{"router_score": "sigmoid", "init_std_router": 0.0216, "n_kv_head": 2, "norm_place": "pre", "schedule": "wsd", "batch_tokens": 65536}
Below are experts of layer 7 (counted from 0) of a mixture-of-experts language model. Rows are named router (the router's row for the expert), down (a neuron's output weights, with its number) and show model dimensions 0-127. Each number is 128 + 32 x the weight over its row's rms, rounded and kept within 0 to 255. Numbers have three digits each.
Before each expert's rows: "comes before" lists some tokens at least twice as common just after its tokens as in all text. This comes from a sample of Wikipedia text that the model never trained on. Tokens count by the router's weight.

# expert 6
comes before: " of", ".", " in", " and", ",", "s"
router:165134136087120116160109116131119157104130066168154119174156150158185101128125089149117147149149165113121051110125145148131141170166123088138081112097149083182121136082158081074132190134105156101195159180095085133112149112208175085126111128171155150117143136164157129075164113144128104137116137104091141137080170141182122142119147123150099036138092169087095090116104093121166127191164
down0:121190187228083119133148081158092116152136105110075108143125164135105156118164107164145095120169141170127191081137160163176108133151131153107105129158130171110100105099164111157136113166131119073118104117145186159131111105074169153113129133202181156156127183103140136096218095123145116154130119108153111129081093088101137133160178169168130073148172178154125115093129096095141160115104
down1:147113187055089117080110110110120141108172142185156131130129102153107105126112118177166115179122135092156126125135092128134160145122109109141113072040097102174133094079048110118125162121158083123208156135159104122140120119113138164150110108112175128103081116134138126108026106137118106132129088160138185087125203103170091125135132115163085137174133133149084141065169121117163165080129
down2:093144128083164144074066130121134132138110173199103135195155104074174156124116140127143134124133099099153107127206139117129110145127185081107175122138110142108127137132153130094068142154145152148133172069110138195096109156117158171093144131113138108109078142139083099148126189145144155134145169130097133172152172168160074117167141077102143140137144152082052141107131142128099046113214
down3:111132161127118196080128177148129122116156094122120174120122131069095125093159110075126132106224134146123134093137114053108117179173129172082141126175142124140126129117143073108109118110165148094086079109133093137138093061118143068131090082155131143137145127128085095101068172088115132154095130191099070096161123121118088059115111116064076145149116132191132107144108095166145080143132
down4:105094196076164121167165090097175146125133110084156114111114174095119124160127057127118120110132128185123142104164095114116138103104188152128096205098131056098075099103118186138111137171185144144116175141126158134103135097094130148157162149183161143094149119106068125192079176111141124108127113114103107104149135121137111150106112130201150082049105107142040119122125153107141110157100
down5:144107169146135069129157138162120127142119169181192087079107138183105054113040154121103151134116111126161091146168084115102163095153122078165141140157153086136120126090147105101144152131128184102100073127155057147107134116084083145156122165158142091140131141128129098117123192190090101149090085108152084124058077137099123114082136105133142121058153133177085135101084131154154151158130
down6:153096109170094087099143177124146160203114104161114085200138117125091176128148140101122139163141171163100142118178095057136139130145103122148095102092135139109154135103129127123123087099154195086083075149140168067113120070155149149116127120133105067171102122129109118126047118101137120146114168108064114130156114116128153084144107117134178136123131121233113092185071091121143099159168
down7:109098148105149109103080173169098026143116110130092142120121069122136143197147126094125079150100139169128088079083113106182130136153096152052150122166064135120094118181110148138171150133122117117108139105084071106200136118068145169118132096153127071100121100143127127141126105112096182150125126128166142171113141136190095117105160101095110171162197139124143172107087172120186117100123
down8:149160153168099130132132126189113075117153186091108052107115084080087103122202141074096130166122115133157160117142129136083090150221162149095164127148140134125137113156155220175118099107077126160124147097145145132148106140149191149134163162119091104170129121094086147133111107162124159162217150132132162095084145081098158172115149161135133162126141139141165130114101112123154194092128
down9:123131181158166114142191169119162126129095170126180141115229121129169144144123118173116143083084120099112104134134200218123097164152135144117101127132172115165115107063149098083151146164104118094113168155085128125104183121122111097135179140126111075168217141156116175195151161157130176153199085142097122157080099105140138155087113133144152124129131125135127145152146099139109123149166
down10:143137149095168117143124145107169056115118118174144098118199128117124125116200119108165197101102092088120075149140109156184160186157134116096113121091149139074152126107080116124182148119137131173151140150125082099172114072160158114080137108172161076094170187119106183139143081167103105169118071152105122099079066176112168081145140143102146185126126135153105143080141106170116139138129
down11:108120136146106116119126113134138093121103120173075086101115091107146123109166151153110108141092103103190083166165189109076160080162136121110180083110132156061117101116106138106100113138125145172160132108160157151070062148146118171166082159038107147142123155181128119186090154132088177155187138088122168125120138104178066094145109125162156128103077150106114128094091171194166121160125
down12:163122113138153090122159152045103062210151106096102176105158182091158127173100160181139084135093104086156081125096133109140130151095156131184109156141095145167152121108142118138097117185119132116096134103145142081164148072111142074173112183164198135148154147113121122094156135143127162162112097209092131129106122133149199100132124185162150115143159160109139164089152166167124116100172
down13:132132125137107135144117176103069142108080201165097090167129175100115062103142167139124122128129103157147133129207099062130124112155179162116120050131164188122160078107131117153092118080094128122119143150152132086154098144143086132131113150159143085164169133145134107166227131168120147122109111146137121123146080127117091146086084085141177161137101220154143110097113096189118096158117
down14:089111147121125100175143088148153101181143152148110149121128112121110095141132121101154085101169073156139111097116119139170157136157180126156146106098103072092089074148146126116184157083106154127070079099075136110095169104072120156159130080201092126171146140138115123158250153129155105087139100073119089141149138153139197119151131143133114151169090091123129109132119114111065185107180
down15:117127152131188143154062170146112101083115174108140107180165090133129173136079102153143140112133152162110097119127095134100123161123145095114134181139083116078149122132080172099103183138179141138168067128099160143126163094152082163091135091109168213115121106164179157114199148115112092163100124089079207145150198174078151143156119102142161165154132070138093106143129124146122143107101
down16:185106142130156117116088147180093111176175119145088179046152150089087095166143109172210079137111082162173098132087100182153136134134151118088113177133109146136133105101135135131127070106109159108136109173096193152124123107167125098114192167116154124123140134121118150126188129084164210119084116115135071141187133160089117130145108131127176163111116104115160115147114115207117164100140
down17:155185124139121149116108085129153100128139103128076084127162178130107080161083112102117147085137179164078151086070118129060145160170142131105120136108119088115101111133101129081111133106128186140165141093173124147075120135098122111070080089155123124180135059097112125131011151109114145117122094111112135083142134109181084105111120211144088110068100180129098090098121109143117101148106
down18:077101189141108111176136189134158117111133084111105072135143153132104081118085115141134089121079145126144138147141140119117069147161168103119192144139182112136105136106143149175072133124114104127168164085165162128044123190087109120144123075104093134110125111097135180183226149102130135129153125100133159144126084164177178115123090146197093163128105115091100165128108128110071111125187
down19:107117149093177169110168167094174151119127169157166120148122163152100141129074074136124098128132175148152045116160113180165084167123127152151181128111169143157101106154147157157180163175084152141146121123129120096106149148114113134158136120136157122095143195093135124082105137088119136172184127134147142145161163100054159146133182128213156168069131165062082169135193114150150101141105
down20:136068137115170112124161105141113150114105139175145142195089175158065172165136129140129060098118135089122134142157138132164039096164129071076100177132136075161140183145131184082128143101143146071143121174115092148123155167135158136151141161086069102179116058150119188113110117135133162162111126187127113100117081154105147133125133140078200164139120147114150119149154115136164174129170
down21:130117108116095096093056135146049140144138176079138116200113184162126154075177114118123149138121140116154129091136100093134133142158100144146118127104052170078136102156116126139138137123102151118144112124120152196158169137157087161117164154138138154152151129181178116175197194137084100179132094048134160167095092128133065089175180150092142175091108138105125133156122136118103084121160
down22:120081112101125177134128142139120085124195130117093195166117115169125088098157181177134124045161187106082097075130157128143223122084160130126091121162066097110139109105142090065117117118113125169109108125171136140109106112147126163113052115114135078152107162126125100102158127160121136110091144136044084166152145160138098186143116107156095116175090143113147150166130140162086154141090
down23:171139190121121112158198088093129163097119097115158109210147130128136145181120155105175170138096106147148126139168109152076127145151128158113146094134139162098210098152191144128144156182165105146113098036126151151109149114113123112072112162134164114088168096095142108143220119113111077105109147131139138165103163067129123095109175164108078177136115126120067131138164181118137129115106
down24:115125131078092119110082142137115142141109160137144124144165160115142143141122148149100159092155089135099127145186103159149092160126092129097124155121084093127141082092168117129065107175150151116175186242110126107155108137130169141071145238169099165148106131132075116118105089131130136163160135134103164136211087069133143125133068122154063175151079150178127102111122120151114158113126
down25:134134199119151176164146123135195179124148116172101079139133069185096066144114138147148120086088171072105100135117128152147126114136099090067125110093168150133149181153144121132125090216105130106229160110087076159139113196153152122139115129144117151095102101104112126114121164158126105139182160167061133110122113112146081125125124116183100112106112099152166178105122181102128105149098
down26:150145135211129118136124184108074088114159117135062095117104170134080175068180153104134128109159106143131116173091157136157100100150118104164125083158178106096165151139089145129107112132167088152066163132143147144149171101116093105121144205151114085181147074108059169123137124137056091148086083133091146122102099134076068064122124105128148150172140130137142131082128162144132102139085
down27:111108133125131150142107036121122130096129105123099168141138102075136115113048179103140133130095116110173134164166188115145146132152073088202132144083154096129125115103105108173131112176149077115153080078092148070132116150053145109113153208140073159106163161128144116164161103179079108112130103145149128091180159169144120104099103117161152080148160153088130143171162101128141176166102
down28:181212132221131111129179151091089096116139127100140150078142156129023095147164171134083105153123176122129144136125176119103147120153130187111153137129106190122139153116059162100160050168122112230136145123148123122116148131104109132158132129046119136164125088178154074132126119121133133092143122166092103127123119121085106144083084108107097127095090128131145145100148113114115125159143
down29:141134102143101158135095127172130172104127136109163186123147087142132096161144149133141150131086148110141085107092097096098188119077175143115090138114133066111211127096146105118169134155080182126089057127095105108105109135119083103118147117195098075117113157145115107123197163157110097120148170123180096081117136147158133152125106156178172127142082207099080200079106092121112078135142
down30:141136123171126120175136129109123104108148085091107114187135163152132135149090183146068127131091150145141161140175128086143102132053115136108063132162163125105100167137125163119153150151075156109136156105155130128180138102141161198101177143172103140141092117146106132134077196137098115145171195177118138142142152106112129057124046199169167109095107145095029139141115112113104130147159
down31:201119115130071171199137106161105153112187150119163139130147115141127098123072118187151104145047143107138109125168100107178132174162110071118086135091103149149146145104125110084122178122097109104162158166126054111128109155081126153151134094082151098127155148149122170145159149176088090126142065147115184108109150096172085174089183094169093171163082172107092117153117126097119117131136
down32:123143173017158133106098044136115137137124089088175110129155156116182105127085108189119184126120150130139125120133087152192126131148137129116099098124170183186077099098174103157115145145119082128123116127093133177141106140137184149140111122094154090068142116146086054189155188153120181107110129126111150123103101160135132145109145102186091071106097104145133119149147087101088165096132
down33:111110110114117118131136130162106166167088097215156111105076181118100204147091056071137139151116138131103121147119119145119064105167153138018072143186135098129132187111126117074115129156063128100088113128104144108127153122146155082111105108162127115123131135110095128100074142121143131122082107099111102118179154144119122217131139164137069070142158155075126138117121133100149133170088
down34:147159089117041118118116111109105152176104119104093114180095097129141164103180149142115100075175064080150190116096230136052127113089142132136140149094109092072104140152176085131086151114135179133095107160123190145158128119142189094113054095119122158122119093142125094112086126102100080124104098142073106111141118151129140133135158137115134152124164136194137148070129106104169141142145

# expert 7
comes before: " the", " a", " to", " his", " an", " by"
router:092108141184183166162077132124117072148174114055117149169140120101074113130077094109110134101090136107123155189131131081132122163136114161112109067064129135140127095116147108159127054098110148165150093100151131102131101040080070145125164120106109177149158146103110114142100099121107128071140120122119105121115084054171098136143145156151181144181133102114130151185177065102128142161112
down0:132121128128171153124150144112135114115123091247116120169146121182131140100109151135114148126142131122162144129159128150124120102127138094156205102125134188118180106112144140146145089108089100138090136132120162118143146187168174107126134075120134123116110137122092118103255132169176137119159171133150107102137069140082131109114132112093138132092108115079108115152122114150130120137151
down1:088128113131120134078071066123102187129162106057103121128104101106137095138132133168129161107159176116084106170156085088151106133115152125086113178095122175123079152018188108152160129124103147140076142128055147152113149061158120091140112163117122096117123197122186139154076109106143118175142091093125180077160158116158166119142096139133145145099119095129159160174119136126102112115168
down2:131145119147109155114094155138088205151163137081139121164075083145102138143097128146110209117158195111144089098135093113150079129110082163092139095106153062157174127102101140024182140100111150138165116161102092128097191144154133070119106089107112143112125101085136108131090071157113134113099165102127133073148146149119156111151132118107133134097148112173100101171170144105202069106105
down3:105135130085081128142127102149180189148133151038134173087168112146197137110147158071124134153162156059074115124145113129121145155150151214140070071093169095141104172103109119119137129105109121102161147133155026141145108102121097120160162116127136158074112133120178155160173103147153091147180139121122165171121140143069128156111128074076102153170146112161102152116130103088123127106115
down4:124144133179114145087182140168109141134143091116128094179155072100110124073167159154198171131155106121118119058110148122165066205146171118141104085123078166113174150137161183187097147122114122171167111122086147128089212136156170158125128167106099091104090147151081126159161111136129108134055063103130132129129102105133116130139098149141158111105203103097095094099138131092105125138156
down5:103119130174123134162076160134120147128175133175078092129116075149180159160169112130148097125072129093166161153156127110099114104146106160144153101078128106104217105110189115141175092131129175122103121089151187086143067144095101109122139156112156136113117149075123073127040137145130166103140130155130039122169130124094081191144139152159164101125153120101136144145105153218134107127101
down6:128174158156083118135105108113153097112179123118154129072113142094100113118068152113099148128090159115150146083161108120154169168166139114164134128097111181172144135182137093097211141053128121096130049138104080151129089106088123164131151094093171132053138106126172119149067043145148084092146110152110116155109194150156112162149113117162104066132171188149140120154116150131137096138109
down7:119081149084170075096156117196132126131096100127092078230130145118172140134094162104162188089120129149118099109099105134154106124123138103079103156122104086117122143170132141126072150139100119112136127140090154127114198125146121153112083078139112099100110094179118156114255108115122123166131126129122129140134123103138105092069102118084165113052114173092123106093138100136121096096138
down8:155199173129110153113099116129150118109136077128117124145109103154055129172124153111144133081189160140116186138144077152175150096147102134147147068101072149154113157092113102101199081137147166149100078133134109101110157077102077162194130151130140091184141161152114114139118036135097098126119154135096151168142160103121187095206070171109128165117139133098124180141123116124145139142172
down9:148140126137223141114126124170143139122143085102072094157191186115133113112138121172058159122111145117110058113214132131104116172105059143112146144107157077104106119109147093116119092109144136142056094115112122165134162138105171167122145083096121141130124121057117134056090156107130119117124190148116133071091081123096120143061105143110079186134137132113136150146125114091137107053124
down10:132121141129132103161111143156147116158111114146064114217183126137157151065078132178150140095116129107064102118096159170096158121107121129116074157118137141193167102150143102098122133110166149161130105055105157118092138136122149181126148192129189133105118144093152110152193110101092127137117109129175073146124096126082107197174118108147145165097154207060168119143122112157110089164170
down11:136167104149135136131083096091067143140187084111124144123129156119135128084108081179083094154175142111150170114148102128088216071140127179148095142090143166100152093085103136075144166146106125124119109116167099111132119092077080126161157198158196225156159116136166109120081118173108132139173095150134138173122108048113100099108139148123131174130145141148118080170154111117166122128124
down12:130142127139169132100121089144157128142101123172098111088152176136083130062132126156115169125108125112140078137177110139047095128152075136171090145108148149130133173121112120109085174145164104164144123116162140121151158170121177081135129056153118118115146095119147070072239162079131140172137177163190161106108116102095131103070129087178144088100150151146160169120120102125095119063101
down13:162118127088064136077221101115104151120131093181122092175148120106104083132107119170091126094124120164173153158129102110130136166106089116139118124123133149107136144137114141111118173133133151093104156102129156190087137110124179141171109120255108130041101157192109152121143152141140126183064140128127132189123190105124105149103121114121127117082103148135133113119132096185130147177197
down14:078172150061153127122146147129098117070114111091124097179141182102169080137129167131128146149114111105148119112147166137172132135119088074146089117096106165110138123165159139115073122148101090177167144110107133151126136086161153148128095116054140122153111129115128166168255045160155167126125104066144127121158199079074130108136141091125127115138109085088158123115116165144112119178134
down15:161153149081133123196121192162149138143077039103148149159154120119120147174121147106169114136138054154124132103070125118131156102101168154124083130118129156145077110108164087107095104166119065086083141093134108119072137111127131155138142177094164142147131109112148135172247148105152166110150120113083107112086142167134188159161130176109172124145128119092104132129180058164142131131133
down16:112158146154164168136116098156132100105120158112093121125123077193128129136144117197080072100138133142100181129172111133091096142137176116125092118174064158201139069135111157118112112134168054119110124073173168156102152098095130111108090122105091110167181101125069145125094138187123119147113123094092117112158156192177091147111136141122137115118100096124144065108085121134160072220136
down17:118127179070164113108129062127094099112120080118109121154172144175153155095102118093085182136158117172084169096139116136180102126150096134140130083113108085183175126149152113100120097116105146112126149090112122173154139088143174158134135156104105154029121111118146152112134047114165111087087140121133130098109094126143116107137139110100042122078085155089110086101096138209150098157058
down18:169144093123134164116083156129159109132168174186146119115170089177103158158104168139191098134123127196138129180094155138146110103144132151169072113120063152117154128068141142099129112073142158134136151093128134057167101088053050121124114118122136095154136151139143114084065111119108115114114105115169138156196128137114064187137126083123149123136093200099073128091142072126092145127140
down19:089160115106068079096132138104101185099117143174189132130124141117174166103116171134129118154128121095143147176120137168091106066124194123141099110117134091079155164122085129175113136075158189115170139171108086061204107138145094093105131102149159151096104108092139175188222154096097131164107126131115092191162176123138115119134111131118174119130158192161159112136136120110115167138111
down20:142152188116104136114195105147162141131158124130141132134168094093175176126099166084109119107156059124126171132164138164107130159099157132145120141141116053120126128093139157129106140108086177110119162120115082186108149193128162102190079102136104123092106136172147101138234091164159090135144093122154119140169147090150152147117112194134121214179088112136177141072121096147147167142155
down21:103128115155142174112095138106146160178106120129123163090129180105130087135097114108130092123124116131106189122130077148164097081168085213117134116103110200129119128133162142138108136117094166126152109160123104090129125079123098115063132126103126148142157094098120084117000163112169118119133143129176207157125150159132071165150192106156118102118125124170089202096108156137131083141111
down22:135203156193141078101142045130122118083148078120082113059136129145102116147153138150084124165115168158090152168123116103168192123164148099150115155124153134129079136065135097147126146073082126142107138140028157143070112145167106115134075108128118122173177090118102131172210101107118145148134097147116174105130152126102093082135150169166125124112107143118087129098136145069093155122105
down23:136117131166119091142117121135116129177078150127156144151111166170120184123147133155155140097107134136122124131067154129046095100159123160162102137139055149107145163191126159096131052145150145167103184108153145145136143129095172105141182128093076154090138129117126147090210079128135151154090138081131136172220182118071140157086137134085152130106137147097132106115099115230133134142143
down24:134119132089155139125093153091175142145063163108081171116113137170147193155106157117134174121081119136168161086116131156063099161126065106108176136094168068147128129141102114109063131070177058122163087117143124130115095171193211085134139095152084159097142139160175169080072132120149135157150168127133157099098124152171141114141123144161115092120101138134113130140172128081191128113115
down25:136183090092173137114126177100174126166170111087167121171145084118127100131189153121192179108114098087146114132157106135167146132098063141121134112131096167158137139131078105130122178114152109097133109111137158204135096120087163138110075090098153106097120149130068054121048110132126090134153180152137167100135116089152116170115131097167070141108089122159162110100118175163123052079104
down26:163109144084171151128155138170146150156084058130142108174169127201103115145092170075152189076113119144098141099099134142135120210068066164122115171123131043101139144149099145101125084109163122100116111124146108152080129139113156149093149094129170093140122150100196166144193144110131168124110192115140120132093147158073145074133159107086075115136086123145143173123077151129125131158130
down27:088072124102102132099066145169134093077099123089156123153182120103191090090074144124165216133120137149132168108174119116149149112125147115099166111095144106106154140128119073117069136105071141138095144127072124147104142048102119149115094070136100172151098120142184106145104068141091153163138131146095124113166130153077159105100190100170084058092113141118140153100133081112146127172109
down28:141156122114169205109160089123125132059096140078127073145105105175159104111132138135147130124068087116149083129180137147175125125134126124090084168119157091170065156081104098196064155123135091094193124112140136139167134131115136175138134151161179191153119075125135157125219096115077125125109187158127112108126142113121106131105133154107087108095126128115157121105122100111181153057073
down29:132157114169142143052126123094174178117159160048145153081144112155166110129223147133110145116181151138130154107148063117141155110127120172113147091084153083140112163096077086161109208089136080110123113154102037086129056086138127118102104098106154104093116151091122103140139147090136147119185133166104120123123163158147138093094134137148139116139108118170132126114173133145139138043110
down30:133082136060100169151192120171150173093164126092133138132127129151043111151040121099176062080094176131094135153160156128139127118145170082137128137144158147138143087186167121137087115119095123153144129097085156175077151108087087143107145084151157124156136154062146104151130155139106131133206110198116115159078149160151151144133155148120051128111154139121135080115169154128090121132114
down31:145192095169077092151159109168133181161162150211106161101092069118086101150093150094167179090171153125116073138085131093086143136100084147124149111109136184169121101124116114153176184157133167140095084158155128128083172127119067153121088084129148100132197114156121087109077115125138132137186093146095151097118108172148083156135151171116126100098077139128116177133116157095140168146145
down32:120130127162143170109168141087146113098090114066124171149113134155100125138153143102156147115078165123186199128113088139150140107149114160154156140096167148148107206166124156111135123160080153087134125142176095125106126068129123094152134117112138116148135138107120110084100092128102177099174222142129121135164101058080081141099194100154086074127077180166176148096159164136147050107129
down33:113140132111139133140170138112049153067107146159147102066156096119135115122151150174094113159094148072155083124115144116098068126094161152153106123128125166128127103131123197121119112101128114089107203104049133164157107157143195177096164160148120106159183103118161163134175135153144176167123169091168093104103107146170128155156118170079099103103080105182067085120118151113111082178107
down34:138150126158136155158144178134132100132111160104126152181159137126142123151173145137122096120159067150102050165108094104148107104135141094137132150130158108135122149128145128135125127103178116113117092140102145136078128155155137093125128080140113132092172105104111132115255108156151103140092154055138091105130154134149130156118109146173121148148140107107114060135187118083159101137103

# expert 3
comes before: " |", "2", "1", ")", "5", "6"
router:123163121114100115154199115122076185094111145162120103178136142123110119146116092123126063135096085160124160111169139111166111099150168167172125145110188082192079207180146142150157094161138114154139125113100139138123140126139136115108108087178105108134161134145069064112113114065127134121106084100131177100150103086060190092116087115079080181093081121145140187148151154100156122099110
down0:124132118082079142138086114128162090142141103095188177077159095047158150119121125138088147156148145153155100201090133088145124132106112089107118158111140140101080176140127135123147167167161134134152148157051157151119112108152096146089140152119137144123104079120166148160125100177101122083152132154135174116146122106136180147106149205118109119170124104156133163215127100145042214127079
down1:119115062130119100119158167163105152111113107163103121157130092158139122168103109130149130111077141150133133126086116117157197112113155169141167149080112136140093166121125191153101141055119152115227113199153110052139106111147118146143114145095138092117096089099060102133162115066088155145181159116158194113122116208110153081105135118182146125158088124142161115160105124134113106062164
down2:113209156132135124079145135071181109172070104181096077200135163116128177114162113137120124150052137090124106115146107112147082158143135122113161142167128178134140132110136152090160141118151150134168114138158180162139197125088154092092093097130121176137110082113138161091078219134150153156111150138094102120124113102088105114184107155038101116133134094101138108119062089155116122115124
down3:132046132113122143114154141154097102054116105142088113129132116148101158165148120121143088113131099121147062083139168157131143146162135109094103152066101081120111098162175116115151147118103102138109108099148123127143171134155162098108140125113134086115149099100082160140255117093130122092186088114171105131167185178147113114122109041171095106083139122121114110065199139135109147169157
down4:113082075153079141100104196168120125156147151135100125216120195112164143115136169114087157087104179150112153136128126088153106112137107164099175155124117187138042136129104132152146139094083106145118121106169165094121144126139103215165126132170154169122124109109155134141064153091141135144147139154104160095135109128124048158129118104165106157110120140141131105104171149092131163125245
down5:119086141124127158118164098086094097149177190151141142095131129119101131148066148112105187102141153128205078094097133079110173114181123122097138113109100104120113118149155117129125118170102122147146115149134202137135147091140139169181093188141117167157206089101131173120041153126095085101121041077084139152156115128166136180076134130105096101117105096130138093089078117107141173118128
down6:110097113108144114105112142090078132108112085147108107124155169110117137104119110146128189128121086167115106130099067088138198122157059151142178167137190102094092093153108118122151135124135146210099096104076150163131130109103127105110121121174090095114157136174143132107040190191172097158142202136115095071140104138082145157085117100163121107136198138124107086164173171143138121152148
down7:104116159147175116153150109105144128146153104142147119108163167182133108132095127142140104159153100065205188122154094171100093158136113120108132163145098081189117125159119115086132139129131098141137164086117086129153140122127128043135114112137152071120185116114143175121058085124120109069146164127132110118129061144116141100087185056197112137055071126148085157155168184147124105176132
down8:149108095081129128113069162140104150162164125146146148046143084142094103149109139139199147146113096157130121134099148119096154094134198188126145182137074124101134159163140121089135189101116156159152211103092105118142076131154035110202160192117111113148109151120142069149147151168054145173130118121153158126122099121135141157123081084170128165123141158101090095140148109136115106133159
down9:132149140148111157117135142162141108115161077119145133086155092122085144134131104132146156116114116142110116135084115107152095090105094181153100097141102166074120100118126141160098104128156117156130102109115140095125055146128160122099164161135119172144094107138121142079255143118137159100110123143067109156158089142091079165089094159093121165146130148130108088196140102101117179178131
down10:113103167147171162173119075115067099124155153092138150155132133102125089109191112137127092152110102157142167173109087159096106120134074148105148180110191072075151117111046138145112129121131148194158113156115123089171115176100160133117166162094122129091107162130100121127011102144099135124155178094134138164123109113160095167145105148126047161113185134136139131083100107150142150154093
down11:121184092147135148150116113183152147132112125125122111102131122133097100132150176149146115116169113149105167175151091151148096094147077104111126094104127131194142123187124098149161097109080160143087131154116105142156099182100105168150140097131094195089186089111156090171198102200143107160175201194133125105170171119148139103118134220149135112149149159130095155176106165084104072133135
down12:133114158107118113116128175182150129128087157150130128212161125172122117097111130113099095092114107100197163152111136083189096101107123140155083143130122130140048117207176119118153195154124142070134110090116114163144178061140114105153156146111139089162143069146128141110040145150143154063123119174167136124077199119123128131179122135129188134125122152127067096126107139139092134086125
down13:130130104118085129160141129171140132166136174159173166104142118109186118165118114154109122127129160151105134105169148158122146181144055140136148120127180134097082126084115082086086203116183120087170110099120095098101119158135136147161115082090160126121127150128103124136000075083132091114120087115149129126157160118101096165120159093090071097131162143104075157089142124068137143177148
down14:114147127167132118103129089127130117078109159088063098195065127175140164154077137117125131148110105154144160114131094147097054148126167083047125146121131127128121146103106093120151116138120100111126162103077173048103155113099117102132127104087126138059134176108148125143058128132101098142103146149126157080119039098064128105112102178201163084091078118107169123126109136140143157124175
down15:106135108109137159113129096100135126122102176140100121149087184115143139116150116117119127157138133094155112134135115109134091109172117109127111144150138087149123108116120140128117129089128101096131161145146117107163185151163134095105122121150162124123117137099116159164000154124141135106161120058120153158143138154157192125199060119098126119174112123166082155121116149099137166112079
down16:039069073123145157158089229171102125094101099168138128155185171140157140114137151165103103134146071117115080102170114206158101078071128157149163126092124130143152169126141165116094107120102095169135165071135127085109156124142140095157104150098139133091148141133113123104079153130179135121142231112113123125165115131105101110179097134122132143131138083122143142183160088123093162099129
down17:122072121100180080127111083143157111158136141028123136087112096106158111154152153120198113131122162101116148121091125137116139184161133140104103140141083152090134110141129096132126166143115157169123150123131077163165131167096100134147132165085112140159112130109121141102127193120125080064134173156134124182027180180177096161084130173180213127149142149104110106110146076149087132164127
down18:105174126125134104100117078171097145148111115096165174111093102102180140169146167177167131169164126130094117153109173083087153085055067122111111120084118164127140088111138115157128146150120122138101138098171116122089142205096104079094144168098169162138061129131115122094214040085141138146156128081097136122138116114116119160106119176142149129146127016135163120127099145145095137140142
down19:130130168149111123122142110099157207171125074085136153134078075095090173100129142143084107195093160106079123130144078064127093182156153134107138121143176106147175118112116120155177115148153138159102172119126126129109102095061160105111144166151139064107115138115082145134035125130136127178095153168164124099136140115165116188110126129118086112081153112202159165203113140115176129108116
down20:128066128191106145142119131157095142207117156111099176143104135122113149119079116113104132136101155128113141162132077083096119138110150111109075113127167154180138126095103105149141098104151159114118147145114213129156124242127144057108108090165121113122173130084132127093108214089134151082128135095142110107137135066132143165167069125150169181165098136131140095142147105205167122153093
down21:115112178147169107139095064162158096148074116065125139185138116125104179127151126116133150147107094119189136111066069095126140131115153144087117119117081123141109091114183161144156143133129122102140108150191135107090125186165106063108162106085111044165151122110106080147101105191123061154126125112154122148101104138152066091100069064153080146153142078114096146083097122117162153109127
down22:140142078113131114122184145084144082098118138142105079106156072097145134086140095116120112083107131108099142136083161120082148135157147138133146104139139113104125158111140173211122099101167153170131144212148115115164104141159120110130095110090083146120073063142120054106063167146178121138138134142097132102108216067110166156183086055127109088124164128139135099141104109148104200130149
down23:137130177157137195115108128136132099071115169129189169119164124109098120129143111067066193146078146159094109102132130123140142053118127124137083102159116157054116107139156123063129114185042140148146151128110071126122162113118122132139056110107159191099164168130122116089096174125128127074091123107104098145136159116144121198205160103134109139115094123111106109065118132159126153163149
down24:144140136119103130167118123127171115158119155109083094115124076153153135158137158127096149135127126137104130152057129038087156099095133109123131131099116156134124143051152095126140155133097170165112111105148120123120140160106183116130106162080113172114120118127093121084000084125101159085075072072081159114107144147183130161091163154142178092171129124126110120049121160113101172141129
down25:155094127102122136133065121068130092102229158132145137046112138104147095146152126157158173102074141103103148165160125123105161095107150176115122199149054152129126114101121119109141143091067181125151133122168155103132070159130112099088059159140148194130157164173145099151068184134083140107093099098124160131146115126099121127140097168084142156120124131177114086140142087119121142116064
down26:095141094113099097156202107055110155198146147105138143093104106169161122110151105166102118155133104128143085138133105097187158112104104131174139116184130118129166081113141094156133135168141097180144068122113155142115088128137105117176168031095064083127151145104112101121076121162139113128152149110155103157111144102082112151159120165105191107120117190096112191127101097159161081179072
down27:080136098078075157145128133139169067122094079142100064147175080175092136126137124131178136109113123078124140085125133071099175158122153124124111133174116123110087109167064116111104131109131136115184171120130120107137122215125151066177085167128139150114111133125095153098181140090148156070067117115105141113096088146163183094115115093141124097115148085071173126110140189101146154197111
down28:104113151179156108103101120119127210087172110141112110087157120181113176156104168162132148131139146091074163146175182115065122101155112164130112071049107127168118126142089121060097183148123123127210155142129131120174089125083124145128125135097092140136116169107131132106077129127150129098175063122115134165140148148159103181054173114154114106094131100158152094090142162082100140183116
down29:100089094142143116113144150149122117122077130040120081091160102141102161188079114096137162160091169125125167087110104175138157139154105101087115150131165133151139157138147122103189116174087176116142146143147130179129107126153187088121161128085135116113140121114174190153000144144131198158154118120146138118138161156086121115090149064167107078094134129130081151151126180076138133122134
down30:146134154132099133138148134100152068126123110094120123148166155139106141100109194110155067072098175096170141081117161158079170110107098130056123192102132107119088124185041181117080160137125087153139122110122084086114112111163075203126180096085140125104120150080138142110141172072126104129179156128126148109113140152090089149156118094105124076085181095138115163161114101155097161147157
down31:112115124104191089149114147124183104194135105119175089147150183146193118127119198136141198141122169065153127153114173144144084078146123138147125149126106151156144111141091160134131160148115140204184116177164103142109140089075196199081151123132117137123135101125171114144094191106125097126142128117074105168150150118064152140080163074130159085102124165118085127125140140147075159148106
down32:134141136069106153150104146154075144147082108136101188193122141155098163130089133116145133143111180127106124126138081088115124156150069074074113080092092120132140215133158090136191121064135175131111124104064136102123163103095125075115104082113105163130124142078084180147145114083122121140156146131172093170135151125167134167137161196132170144149154131126132113082095174161161155054092
down33:113098134105169135127170085100152133091136092060088149136117181142196127135131128170096126048100075179151146145125150116134104142161143116071134174067249092118204141120146142137142168125141161109108127132125086147056121091124135121180122082120111058131136093193162126113153069119129105117112113110184098139142120107098100150158128125161120133116124104118128128131172175125163118080157
down34:163108082092116069097095141134107128099063125126136162089136113175074095135119107098134183094080168089150172087156082134113078169087125129146136108132158067108155149170061152129142089075104120098128125102108105125148156102139144076063105104102065105116091162114092071189131197119177125183135126149131108124158135146120143146157120096133144140091100142148147091172132157058140089183103